{"n_layer": 11, "experts_per_token": 1, "balance_loss": 0.00274, "balance_bias": false, "init_std_router": 0.0112, "lr_router": 0.000889, "tie_embeddings": true, "optimizer": "muon_variant", "beta1": 0.95, "grad_clip": 2.0, "batch_tokens": 65536, "train_tokens": 399500000, "steps": 6096}
Below are experts of layer 8 (counted from 0) of a mixture-of-experts language model. Rows are named down (a neuron's output weights, with its number) and show model dimensions 128-191. Each number is 128 + 32 x the weight over its row's rms, rounded and kept within 0 to 255. Numbers have three digits each.
Before each expert's rows: "comes before" lists some tokens at least twice as common just after its tokens as in all text. This comes from a sample of Wikipedia text that the model never trained on. Tokens count by the router's weight.

# expert 12
comes before: " in", " by", ",", " on", " as", " is"
down0:176220115133159082124151155209124141139123137171121088247152136127157139135083099117121179153113123129104127140118091163170180094146115165144176124080113118180179138117080126110125162193151167
down1:194124067055118136112159096178142127124120079083144097147127125097161136116144087189134129161163140109101067113112165142126167100137133146084106181154104164161084131105120102072151118163163124
down2:161096096105102106191183176102069162134113125196131114098109132173128139135143143115090132129071124108132146143095127126127185141131143150105197112143088083098103113171091155131106183108118166
down3:122110121175127106086078148114107097126092140094165085057159139143133113111133131133126116108122136137144082119111169111195144182058112119163151152103145109117103086101122136137151107097090122
down4:116123153186094136108142133102198054070121116120100077124097109116143167101171103106121157184112193096037135131117085122212095133143139106127154168150142082108104145088134147126117093132093187
down5:095124119161097143117163192098089172072106161169126070140187145179197081149127109151207148097134122079117049146132169152139088073174116177144159147149129111140134113166073111127152124130136172
down6:119195116107168114086109056177156085130156108059097115144151172179146149166177065088103160122154185106102209130101167132127154064129184110138105172119097108120149143107126119151077127132163094
down7:115119168124153122148116201147127159080187084150157155176104134127135159122107169139139141142133113149120184160083115085150152082142145100183149110153089145127094091090158079116157147141141099
down8:122119107142103206098177158070119106109174200071120096140179137094129108075147104086115097156090159146122171172105129109110106130104115118160201095177108187088079162138127105083148138168128084
down9:061103113054093187195128112155152091101128111113064105130112132151142116204160157107135101158098131101132185155080123067145125165112149196095110133063125168163135096161107107102110089098094171
down10:126064087047123149102133070074123180104124129133082110068171155148102154132169120126090156142134115125124148148138123126113172098114098091184144152060125142056131135115131129046113120132202123
down11:142148182121123122087151109113082167134126176137089160114125130193141076133065108132165138153065088096111162111113150166109116145118110164105092117080133170132140129096136140169156133135162136
down12:180179112066107128104094105119182157087174141128169153086108110095149103145128187116135146080162093132170231108098090121132098139092151141131120184088041121145081087107112112129124180165063143
down13:161160134103137106094172114080111117133073083146135095100075153083114160110134125140108147126077202110116162163119171174129116107165101123105129133133085129140079112060167147165125118143121134
down14:117124119115103196128143131073112122179121156083165205155121118125114197186095147085135141150087126174130159132105179159107110152136045133165133183120109136116072161110064142180128076154099170
down15:114215092117131151186093151148128099087131106099100081177075166111142080081168112192149085119105136148105115106137108152110095117128126129084137161061165141167122122125147179179148105129113107
down16:107104102089128124157188148138097177143136138127106075129084172129084206151128148120138148114137099165141104106156133109099149146114168097176092125138127092160159095128088108098126075112141068
down17:137078101101156147150187095075127148089170139133129151098067170148115101100110111119068142143125098181130136123102120148118124113171099093177128080146156124168135208190124118078124115155192219
down18:108171134203097112188095145125155136193148135122129070157130127143116131053150145103154151049082127130154092141130095104091094172106181082124175152094097118154086087139096165152141131076154134
down19:065150069164164098192139126156135122121162100101115114102131123122127097165174111130136113175138101038079129166113128148195143149142104132109092098124113162132144085100079098164131094156105121
down20:131137154152164070132090108102136115082119141124166126134119158081090143145141145100156088135070082151163107114144104093158095150155149085113126162140168067139150165071109127102138144188077120

# expert 11
comes before: "\n", "born", " /", "---|---|---|---|", "hylum", " Born"
down0:075076075168129166141118095169066195116158126152168160101116132119110175184175111140128132104176119094099184125093105120171137139128117092119126138069108113078151134098150153147114151194143138
down1:138169213114112117152150124125182075206151109159145158136171076177140160092088172132074108174186104101131144109070117137147119093186114125143160130119161161175108131060102148152070086173159084
down2:143138145117123182123134077102058115158122139121152107092123155105114124146146112093105116119119115140098141160152164199125175138115056134123136099165084145149168171107069128102091114144070144
down3:140111147127139113132141170150057112133104047150196142081166100122115153120130127102153129149118099166149112179092144143132102150156105113150128132083113180140118121110172119077103096144138091
down4:135116119134156136185117068123152140154115120107111124134133133113023144132109140134138197155139105196171084113092137163110167167179110073150167138150128113065137119107108144168096133093161138
down5:105209110124134170153097133109179128134103114130073125169141098117133169147097105176152169120179059157136099095112146070137136172130189140122170141096112122179169149106090111062136125176106179
down6:149053170116130090176152125100117135120164087129134191112076123176145136127105130109122127105129129133177192103124173152157108136109158148138095109144111188173162136112153124117145074142099121
down7:104150203076122148179103141162149089067160187160143144130137138134125124181189130156119131150169139143145107166112102090136106174137144124111168154153145046148222147200116172130143120112094168
down8:141132149133147152131170095114193080099098107096115153151188119150128127140144155088141130135147163219122120131180098109111060130175148073090082143123111123124108164087143118137146107123122154
down9:116160116146099099174166173105149163138163160089165139103124110184108148158157079192089134131114129059173083141197204141095128097125122088147104092157068139196063097115117212118145118100104141
down10:108074090132145128066087176132148157066186185165100122148166127153088143101083134134104092132070129150115131156132151132094119150119091125169134126057137139115144152118132083140075072117169180
down11:117116106113117170105075125139096179104198178124175118147124139129163071073145138134116081133118104113141123137152101070171157099112136114144135179160163172098086123095070120200162149101133195
down12:169155153157158139142134169106095144124079186221161159177083090156100146178095124127079109088126205079120146094117159105089133150100171118139105103121133128103095142192085103141142085147155081
down13:177118218169139109072188128086146099183111118092165137088114142192061128147151148098141130129114155084128126122119156156135145093117199181112146112114167192123118118159153131138073134135191094
down14:124126046104129160237159145106138099186151059133124128122116106131121120049106136138188118088124079135054126125070107119134116164118084145073138130198178144141101113157092122160138175113103131
down15:104186135140103174150084183126095162137172107131132126128174150126169124078158167133100135186099080130154114135138159152139145128117128201154170123078097116119091088190104145158124127130165095
down16:110118128156130106124147156122120093123102131100143078125139127159121164164102192143115119154084092116123114078132181101185146147143086098144115147168088098104134100130163130164163148107091149
down17:100123082156145190189147111172107083185119132186121146175137086154188102132133170076103114124106172187156112126098174082117091120116130155122133142056120117156071192121102086160155136111099152
down18:108093097135096116162156129152085157164038185128089178124166130095181196109099113084135153158111095166095106124105106106178125151091189169145080161106127116135123137143153172090102132135156132
down19:055083127177135185107137142136096123116175128154114110160149118184117160136171094106155123165141134115146125078150151170130174114112140133142170133160127086083146191187129080123127167092149140
down20:121119207175176058127160139118159138074066173154098116160128183117128133110120084207085125184075120165112129124141008069143157130151112151095132131119135168120059100100165147155111167118095152

# expert 1
comes before: " of", ",", ".", " in", " and", " was"
down0:132034155135168089221157179120146063087157104161151151166097113156115070124134154137177126106134070130086096096175154137095143102062094130150121105132125139140090157141105099170123118130146101
down1:142107071118131169096114141111105174186215116174147091162125088151125125130152119111082110148171147095069169168154136118098119088154101191150091131118181190097131164128104117143099100146150163
down2:140095094149083149165116120164145123200111151101137096138160160188109159084148104141128110175052217132149120054197081116140165165133131147097145112157144101109102141120129094132161132147103139
down3:123135151111100171123117084134122165173079104113151163154149127115157097165119129154090137138141115150169117104172094114163145113190109185113105166188143154119146113160120149108182163122217161
down4:183126107084123103135189090181157149161111088139139054129151161115197130206135117057145158137142111106102158172126154174104072107123152074082104097170143167157105122102154144152147142146111167
down5:154203176170124110111126136139068131132137177111081162140131115125145120115122074126127101130119116085177070169125176088159127138191104137122119092149160113157151136106105129083098105187098091
down6:141207120140147162156107155107170155132085136119104146135134133118086150203085124104154113149081143146070112181105093095055114142164155157109085072160164159120094116153077112149076122128084152
down7:117118111090125124095063118134127113092084138131174102044110149157093146146104104115126121152111110080069143137166115121121084094146090137088105145109080153129121136120110124129089157191138184
down8:144107144154138129165068124129149113157130080141125139105082135145112082094137142152138129077131151126099139115129138117150111128169127136206135093085069054145082075043159176129137064161092137
down9:187129122167166091098110132215141098094094169117117095080117135077122092091130114112114168123148150140122108135154151098135127165111099175106162108125096161099099156123149119122220137076131162
down10:142101103117138100193183155140141095133134136153130200115114161125141061157142133199143103159150133097160118120148130113141139179120131132109146127135127127133135208152169120135149094108134120
down11:057133110115120095130140153096238102104133097039128086132092183126124096147152105091073078130179145109133184137142149100140146151148115156100141168159132109146210117164160146118019091166105139
down12:096142143178117154119139166137106139159136121139094130153096105104130122130125080116098138109155100162126095140152128056135133089076177183109083137140112139158115131142077112161153066135174128
down13:173150136105116144086051128135177152049095116150092122145113106118140090103119120148158141106135095154087111091159121114109176076110142164197095126128148111129180120110151132114073103111096171
down14:121165142112139171077081119158164119076152110092119156152151130139135135206140069113165103190105156121137141143129147124138175165120091099063117089110127050135104136040133099136098144160123127
down15:153091095073173138106094109218181154130120103146125155119139180133119152151150112135167101153159105133172105127110091135167149143114123137159127091151103104119144145129036117147160157117168151
down16:133120167094158172141156108109083151138161078083133158149115084116173138140175136126141094120143102125184098103130130077169163181106139142113191140149141117128140081131114166104144142107182169
down17:129208172177147118113110111153107141101122112124141150098119206091213137122155163118087081131122102150139133128098165142104165159107148088097098197139105117115098111095109148137075124165138127
down18:186116172028131108105135134124113163152128103144129106125088112159149094122089135113107127130145179069099113136129119148187115114110176109131106114096145098113164108132151152131125163148120147
down19:137166152173118086139136143113083088181084151137155151111126139148108101180100135140089109136135105162127169115134148138097161162161147162134171127119199154149166102160178161109098091053175067
down20:120161150109069156135119115141115122136171135136170084137153173084112142155090159097121131138136137152075106196110100139111050085165117120129106145138069143110140150094106196101089121173108131

# expert 13
comes before: " |", ":", ")", ";", " Cup", " ("
down0:090171117140104115163109193173117145140132153102114088130151117066097101084147126078092121163219170136137162107133128150110072157097153150109106141125127162166094115152097151156157135124136082
down1:121136140101133058154107161155176101101149175154125169142100119165138120114123180144211105140142160130085091057158129093161118131127111128109140143131104176120158129083150118098137101172144077
down2:036146150098114098157139117126094110136117184139173145176097142120187118066164129176096103100094141075083123078129128132136183157147078102121186103151080089153126152127109109104110090091163199
down3:142116116190096145172071109121084092112195098131129178093101080163130090130117159185198111113152137116119113167113130155137119067080125092076145087178171136154130109140144088122130115127126084
down4:077161186110043157153089141138169162114133158182140119144155085155102055118092114143107093076118113116171077124178123091112168091127097185068079162110140137131142173107128149053142065175123143
down5:122151128176131110188115134118078129122084138180150111184096100148189171166175146098086117154107139103033109087129153167139173131123097124092113130171119156114113091156170129123178117107099163
down6:118115059138169062087109135098088144125070111145148092103155093112132107134116131162085157124127120099136169178164130134122171164148119107157117094151124155091118145104113151167122126130094116
down7:137076109112126084141087088090087178153174176137165105152125163118103104155143074102203158187168079142191184096095110099068085158092168124086080163104172094119138152093159145094107151119102086
down8:152050087124158120107137132141068136108163148150109112064162122144201076139073117079114131152161120095097139148126141096128147117168146181186144109135138117150189125157131125135156135139127166
down9:159106133124182173115115108190089170181140114086188116157162106156128187096122124158144098154137110106170112128121129142124116141104147133161062175141114152128167115099148155121123149087149114
down10:035098141162128135186129128135117122168161206081163112075102173155140156120211125166115144075132116164133121133116129084101108155133126120124119112111103150077046074099122134146188104171104096
down11:116105097143129132144129126055099165131122107143089148140092138139102140091120106137105130089099153098164056121151086183123168114127129121102123102141170099127114140154114152114112168060129110
down12:175142118114142174134145179169118133149119147118122113092153104113152165099085113150117200151122127123147065109118166080169179080129122119108128156169113127152092144157067167162142125173085156
down13:093112184193109166094156085155110136128163126159144189068151128154207157092127079124159166176099100159128121156144151113105107101087096089199115156094144117136107125144084179123099098103102131
down14:178147134057150155128112162133165152092087111141098098126091079147091177120189188129083120152136130116118126155160159136133120164135132116134071106118155177132179145152150088125121100135138158
down15:197107083110152167080108121124096134146121143154069088132121195065134114148170123153187137138085147075156049118093075126119121145156160171124156068140076128144080135150119113104165083106167133
down16:059170136145157124152109121131157170203152122126147153099155171112163112142211094127103090132126182074128178137159130105147145106102180107153157161125172116144112074125190146137079102112149104
down17:186160171170167125161157112115162183134132202172095120137143093114124143144136109098161139115102107138170117104105130151122121125128059154145109175109114112143056144127092134129157092173114180
down18:063128109107090184155158149151106108107048082133140138072104051135126145089121130119154148107137127122198144125121124144123185066167163141146207090162134080183110189133148108122135148107108180
down19:168138156153127202100170149217095126133144120174083097147113092098117075154132110125169197124120134154109123131137146123164135120165109132116134114131162127079147130131147103029141074116158100
down20:177090135173128134164120164102152109090140116132163173125128075139061052142120046101156133103148141071216198189162131117104119104090127123165060157077150122098117092112136150096127114150140146

# expert 2
comes before: " of", "s", "ation", "ing", "al", "ed"
down0:147091128087121140162167142101163105127136081147095129158062133138156121112140155133106083109189156145079154138181094162174132173159162084115140123182122073142121126137152165141135131123078168
down1:133158135152109123176090112104172144107148149110094111178106135176192066152106088116120063113123107095134140063099093113144109158066108134106136145171105182130121161161128083120066120157119120
down2:144172125134089149172195120099168166093127083085139126172184135154169133137095098122111185163153144145134129150123109124152117151098104081150112047137127100097088120147155091128184160154175140
down3:133112158138172132103160160126071155193119117082091130183117103098139075158135071118102104152124114115076191156116193129134060128093180103120162113104140133130137148066142172060194169129106190
down4:166157136163150130188109099130115154124177177065124100110094143139115145165099147150146114160092176153145110152157066091185072131173127133158139081145069144157109171123136079103163131115131112
down5:174091181139094131069118145097125067130151149119135151054134145115085209136172093108102167087101128130121197128155138102080186117097103098186122161103139097115094148110120129095090133135122109
down6:081122143125119119180120117111122140134162154123070131177157103111178139109131162127094112151110127066096114072126158198090072150109103112130185129162122125110089119124137092175069094096134160
down7:188180173121115121123127144164156117134094125147121150121108132159114133158105087116178161103118067152149163165120093195100109091129096120067156119198060119089053105081115096086181126154091166
down8:122131153104115103154203116153112073137097071087161123175070088079104096178160131112090129119141103098142125120093118140110074202115123159140123148132133128153118094137067128148123154105095121
down9:167107145070058104131130150184167194125107144141065131080114115078132125138145115122169091137146106124120139198068096143129138147150157178092146105145098167137185145114202139132098169143103147
down10:144107137166150157144102143091170086133134127103122107182176121112154125220096162092130120140108143085098144127166095124127157101153104124121123111143081155161112091128094107079209097092101151
down11:120160191137120122166125089103138143173128153110112123087120153116101076131184119185172131096106131207102116151154165076134138154154133172138137103066128133093119101123140079171108119156155146
down12:097118142114100194108143123173148147153068194081121110110173148172161138128136142133134133148160139125110134101153101125082216086168156107157158144130124134112096131157167104148185146091131148
down13:109123142155106151158171106136132148135086113146139126166125063166161058146167103032100138085129201100119122151099175132174155148105133091130118142171094136124143171118189119125127139126140121
down14:167160144088159141107143117166160109105143077081149104054235083130122130096154101159130146135116121110136194159170132165185131146161148099082083149101120168149130152146111094168082148152128093
down15:087126137128087113111153180166168124116138124159130081134144110134126138073133084179144196157128124175102054147109134171119173192122132148115189125185162160139180118084089164175163189147122117
down16:141145092095178118108141109167172139132086087108083121137208123178150117147205107099107204138132170114172145111134127162099113153157141156168117168157163166089119052146137127175109115091151114
down17:115094182116138200154126123158135078108119158077085144159101107105103161160118167125034109179164116119099085098065103143177099117135092148127085169147137133108130147174101107112135151155132107
down18:174104140080143160098102070117154142100087136125117210124134105156171100077121167159101071134123111121090160106121126096109132097136150141109094107177162062146083223202149163123138165121164130
down19:110140158169131164058095126159068164128092101128121072143143110087185121210093069124052112135162106145101122137152122136113140091164144129080150135094046133078127139135146101109125054106111130
down20:128160110136067086163146122154145129101096061107092143143110112131183079094156123170185098111045155164129130124160117150082124142155136101107073153161122130155094098155111140124145088168131136

# expert 3
comes before: " and", " the", " was", " he", " which", " a"
down0:192150066103135137081129120171139159109115115151193122140160121149154159167103167131133167047145154156158167145126089121143115114094155125076114167189187154118097129122135215089136137073104053
down1:111135133142107139152106128100123168121127112099140102165076073131129155091104108108139141114095058155080132139149128182222109160162083134117163209131115149142102120122065156082104112141170095
down2:141126137163120193145191111072106162129189058149110145126131093171112112123082163121066098150128098161125103124135128168142112141066140134110123181134124119129144173149071142110109118129145095
down3:121110065103089142118133139158147124077171099161113129178115074156138110121108173163046107169129138058138125189135118171093094107162147129132063097121163148150055119124102106135092124136097185
down4:125153123152101062087101176109132048149063118054139147098125146138154145125075079080136163099110069140126155146133130153063134125124115161102092134089133068124075133164107100132175114139130091
down5:112122130110091110117168141080104127104155121169103103139089119125110152165121088106131121119130143099138074121159184164085140093139116170168095090112191098110136045106176119127104135129102178
down6:116121083157108159170111171128092100157128118146134154102105062122060177161080157168088135120179137117125077097155129120074115146126199087126130138063087144133168134137149116163110100133109150
down7:184101081144149131174107132131121130165108184061169100088076134107132052101150086192118137083085174129070162143159101083117111109129114156082065119125097155164119134112126172089168174106106181
down8:154183111151188099136113106107140145113156099118134175152135119150154099134147071091102136046108122156131166110095144082109074060082075100118117169103134098157131133137127114108123155123156103
down9:136157131127148133134202076175143118159137105148194154187099096144177063109125143156190173186143118076142143150083114138148119117152172144102063113160097151085087128115134189085092133117142113
down10:138146113153103120134138083120090068084122175090123071116138213114130134163119154072093121113124147134125135142068149149203136134109098117082094115138164156162166142093116151101146126113166173
down11:183144099139182136156083080154094113111156186155103128107107134141135202152092144166184084108122169127121151121078069121153098126089094155102173127116122112112133126083118144080154189109123065
down12:081103066126131176142120153104136141151153172153063102103081150173111112087147054117109124086116197205088104087139152163096185123103147142147100166072153154140177113187118132159119162169097102
down13:158110103149144114142107098137126142103126157112085146160140180120085121130127106095127119149150156124168080100094128168095153104173152118183144187146124103154132095112128105182132135129083135
down14:114087074130146096166100128077154122100133122145086118157080103134127123166084105132123145178117177096130139162127128126167133148114167096137163160130170124116134107124155098152113117139017085
down15:145061052122153052176073087139133130213092138170134123111141108111120105138156100150166179139190159149153112135142096143196135174135078113112118081104135134132074127181095135111103148106160131
down16:117119120118162134126114124148130085116095099160129154140165159142172066105101111120112154086117118039119031121104111059085184072119119104169140154123116128110127110168135117103153135152126114
down17:139185188176130157138184151185119110127144055120129130138101111129138095097147136147196132142189121138189120114173129158164106131115154206131085127168122084129149092125102098121028153103120142
down18:136115183154112188102103107128082085132096183120149132148136143149136099118135128129138152157148074100161136144134184131107142106106157129187084096118143153111134113056193097082091163080153127
down19:154087136107139101103152139135126160098158108150190093126143130155103177154138142094138153127082094120115096162154148106079124111131161116156062150135173177051125158196173134120105163129170116
down20:175136153106184137156091158107108142167159159066229166150172153107176094127134039142167135102131113112174106096142135112066101147152186144131099146211183105135126067129049130105176118061139146

# expert 4
comes before: " |", " 0", ";", "th", " 1", " 2"
down0:117073146087099162114164178060131155100099130145146146099154093151167175147149170140084165175143164185126101124181116171155085118105105095120136133163124157118131080170123089083096134106096133
down1:086146135159097167199157086115108106077128156119154098178143105149159132089131138133151148073069145116121124143106086135178111038107113096147137135138146104142162101100181204091154099083097124
down2:087152167081104205139137139116071126101171086172073142102134112127110149099124086155157114114080152112150114191086159096114155093081158113122115118178141102153134093110139134112120094124169154
down3:128050102105122160081112120176051137119143113116079097112142144137085083104175122110127155165158152123133171185165124115142139166164147129113066210109155203159160069162122139144162120068151157
down4:184182125163148114170106151142087093202111152155127172144115156178061136166149131151161150134115138168157187126119128146121132120078177151128105129102135153166125110130101110166119151096139090
down5:126098089166140170145155135113086152157152163063174142176135158107134163116112122156122127054115120137061114046107132143084167145125139157125096105140101125152112147138181169112146145081133134
down6:179138053158121177118146128130057091176112111224163090092128169178162158137175100097130201123118159173191177143103124160124151137164163145129145107107106119125103171166139152098149125149106128
down7:098147218125197155153126108100138183202173170049140181122093102145139160134152140115127163059129101171133096091115110141142124202102165134080033111105167127124115140122122166077185124134137143
down8:105140140123148132158169132100066145145089149155065158087194093138152099084081151168114084139134077188153056115133125136092062066124106128054077139162103076116112125149134132123117124153160189
down9:148125106126126073129119087184042056121183131134106185091090136148140061178117196130109142111144138174120120132146100111194130132075088112102118071135145096135133129149087131132085175125129140
down10:088190116123168089212137185115176137118116140052070113113162099127081143111155109115154155132141102200157138120186126109104183127106138178139119124105130086122110116124119123208127096093137119
down11:175076105129152179108083109113128148134180095093143189078148132099127076110129167061141149137130099155165142119153184192142140134091086103078083123122095094058131126129075161126148123065142146
down12:170133142125113138128090131090151116140082201118119140141095169113148093105101087177053097078121147118124099171113133156115135094100113106102122164203130113124104105152129120106140115128126179
down13:089180086143122154118092166063145106136132189122097133065111082102148059099102133125133113086126106096154148174157119191072140218111096117156100147166107138141095112156079118104164183114067140
down14:123151109138174208130106127136080120154078197140164124085107142125122192086114144111177150172085130125137125170119163116125155125129180096160146147148156142098057186092183170156103204068083156
down15:145117174088121115159117124139127178137124127116102093151151128099066089122107126160134120089102207152133171076128139060115148117112145129131092084180174109108135106112160126129077179047175127
down16:132186134151112126193191142069068128087136156093119147137224120060098149183129076083090072169123193143145139144184145121092132094119201145144112097108167106160158099158148133140101159104157141
down17:084124111139109158094119156106108115096109184119152119133115111157080183143092107152123123165106116161139127119142117144139109141173127147126111140112161085034109156121131165129136131153059128
down18:096099140115144107066117090101140101122115033169091117159119154093150132096115160089146141143179146108143143147107168171114134140030128112145160100077111170090144141176137119115148141158148152
down19:105119141089109144129164135129136112137125103136137099147176099103160114139124146143113145116128104062144087129105163170109098092170130121190094126118035163146154166173110140165134124179086157
down20:130153169084104125166119112142131127164142126107160166096153171171087099156133123104109164119122091129123078126138122107123073176119089115085153154160198156127108148095130161153136161088103189

# expert 6
comes before: " the", " a", " his", " an", " their", " its"
down0:096120134121125107093140057138099138126114155106162123098142185090082169139137124096129111113142122171118101129095093119150136107165151141150133162179132104132136135167139227119078124097159144
down1:137166117126158138102116093149090110204103105081119131096113042125168107121176118085132118144195128036096216170120122116109152121116126088080188150144168092184137068090160060125133095153158168
down2:128150122101132105143131160103138097099126143169175119165113071123157148114141162240153133106107105165086168120094100091116174133085079109128121150057184104090146097127131141119143085065107171
down3:169098111134177073089075156151173205114166089158166148138098140143147113100108151122156103151077063138113090125111137087165128109143133146119128164099114118110153164084152171129080149127102079
down4:160181125125107152116128097117088167149120125161090119151121147138162160153161179127123129155087148130130097125091150117128072130107098179205082112095146128105178120160137164133198172146140139
down5:110121121127163099102053088111097095115124159143161133140187142165113143123117124137106171086093098150155097076109171127116132144165189131078140110140116094127138173152140166149130132133105135
down6:107141150135131114185106080175089142119178120052042162187159128133117130136144140150126135087102132105113113126164139123118126135073129117102074113145144120090161182121091151169170054098169123
down7:060049130149100153091155095154131124110099096117130127160125171081102145140129151150146138110082073088150121138143138122108152072113147160143187122137157178106154115100160179121111136100135124
down8:139150210143076089174140086129111112067166103122132112121131171108139098086137107169115090091128110168146138077135163147145166100192075101165118128091119119089170138133141167178159088151132136
down9:142136130139096161075161151145122119140161146136103166072225153079109150153131168162120129107188166124188132173155088114146136154119113171149068131177110117070089124113193137136158096150127151
down10:136137106128122146145095222087116157130177110102152104128114165094132123161149147169125118117133159140067152122137097192113107130153134148083147131172148129158128165123132160142128126159132171
down11:117144141102078154142144148158147095175201152086129133079102098125170102101177132166134161137133131127138147106131127151099165157099121119140087162108108159120100164092160125104100084065091168
down12:095170068039155157190133142143111094142144117135088136144155152097131148147192166152135067142142140068156097105163142138122120108128128115096077060120117101100193083117071099110116082096139135
down13:176120148150145160091153136092159152153071163080150109094127109155143114119102128097093166092140117143095133131084141082172087109129143085124133128143073161127130141130172127062107130128146048
down14:085130112117138109168090134129095170136103101129145099088095088142188135144077088154195100156107138133139122080090094126092135135158167071073139102114120093113139074071163148119102199146126135
down15:102101135140158044108104137177079156110095153184131122116128148114103105134057121147140121208174157105092125090154134114144126117145137115127093115162166111106075118088130121145171131179144079
down16:147107151120090090171127142133100078117073177114154117176112143127168110139154161135088127114136145127172129127135108181117090116139151139103107077157138138131161102138105181075096118132128173
down17:175133128166121130152123137151117145109196135119146147129143145154162105129141081076122157086115126121059154137121146107079125104107121203094094146172161068125112125162141093149157170104230146
down18:084070160205145090137143144157121113104151206127178138127147098060117094101148128087045134154059129078122098105128144133087159110148033096120140162113119103137103102154150157184103161147144137
down19:086102209187138143128156175201098099139157069135114163076124065164152110129168047161142126122159156135151129124134161124156153160164093148075105073128140091129108141119056120137128102141102178
down20:163136042133172119068177097127169168137114107081120092156091115091114121152145198179198101095175104183122088121138154117101087125135114136117070193130105110107123185151143096155153070160133163

# expert 9
comes before: "\n", "-", "|", "==", " The", "The"
down0:122096108135135141189080057155111114136098118088104151163141121086162148173142179118128173162056098130185142136097111109162056134119157150112127156130129109138151130102149112183102114109131193
down1:145137077136183150094111160118099113162172134141146062112068145116085141087146189138138115128127071107069154180130109123169136154117127148097136083187168201141153167070131123116110136096108142
down2:119222150155146116081093148146102114104140097155168146164157122152142136123116156118068154139134162087099159101162078164123182177168104184124112099162051108110179095151124111073110114108116153
down3:115122143106147059100156158070093160107104067183152148105129142098200108156116077135146139101139074089171064122153192119168096060146128093165150098069163135124094124160112104129187069179072122
down4:131127209177152167122109111191145088130093086122144111105117140154135163135141193164141128103160102110120111132052073180169119146134174143155123152101114112119158120094119128160099103151124124
down5:104141078074099142127113147187143152108066184085157092079131107098082153129104157148129230147090150099125133160078113180158172152158109131121129136085079112151138117108173150147115137081083148
down6:142142118155100163075099105190170160133180117098081096141087128158156102119106119182122104156072102068122195063155142081145136147140194140168084049183118135184124137124111161163128145135125191
down7:107110203120076117164122163125145128063131164166127082197127111123087136080143127127160138135095149155134090165168090098109114174092083127149120126114138113166097105185169176116149146160162128
down8:131098134145072105158141154185143160121136073082175145109208099131164090186111094158167031171110128117115100208118179097144095077098134109117127147103132115185146126133120157118098119137110161
down9:156100128117071156135146160133119132204082149129115077150089174168116160101113125114153132082126148162152126086157112115126088109117130136135098106167109124146119158128109125144141169110186142
down10:126096128144155083118088169154129132088152122131140085149071075133107131091103093082121122119041095101101140106176210118141102133132029113076154144090117141112091160112126189104160112127122110
down11:203130076115098081163120127182153054064116136118226100103118136099077098098171166172084111157130112144158143156089140105150144153187115165108175141115141151083153147167100129083187071147171153
down12:152076114094130101114113137162100159078128143148132125109087156126198135137118131137147103205092153150206163114142104134123176152134106122169119138116147150173171100116131093136106131129112175
down13:132121125132130181191104105111098167110090137057137173125138090098087124102098102108121105048161098111139155164107187114148155153076055165079146112113140101192074080145175102166155082147144126
down14:131133084133099155097078168151113100156130088094099149147076121151111103144136118180140078176113128186125132124061121158097122104116048163014134093112155133143087122125076150129164173145110121
down15:210114135101110183161108116193160151182164097136129095163110145171141180114140076152175145173143184170113138130118103124118137105116065142169107087143148123167118129143110120144120102140158185
down16:179166109174098169140128120072169180153101158090133104116147121146098143142155193113161075120100115155145099093100099078167104103159075191112115103104141168129120164135092140099122139157095152
down17:142153183106138195110125087120104103141169154136123163175138183128117079077140120165179128139147162096093125109169102123187074171157122172130114146112073125107098115177144110133100073113139166
down18:117105180112109156105142131118116154103112134208135113135103119151111085064081099129129113124202115117110123067146097127142124208120146132129167121128105112135051128075142094184109123141073071
down19:144153104147187168103113129204103099127126136158053154116143092144098164117114113171160097104092120078164092132088124152156185105117098177109080067105147131124131145156115087162189142111137130
down20:114099083164173098094175072159074147091064086074178163067140147076136134184106091141145086169089129133100107117106134102106089086068112079127072144120147135140140143131163142103093169119137092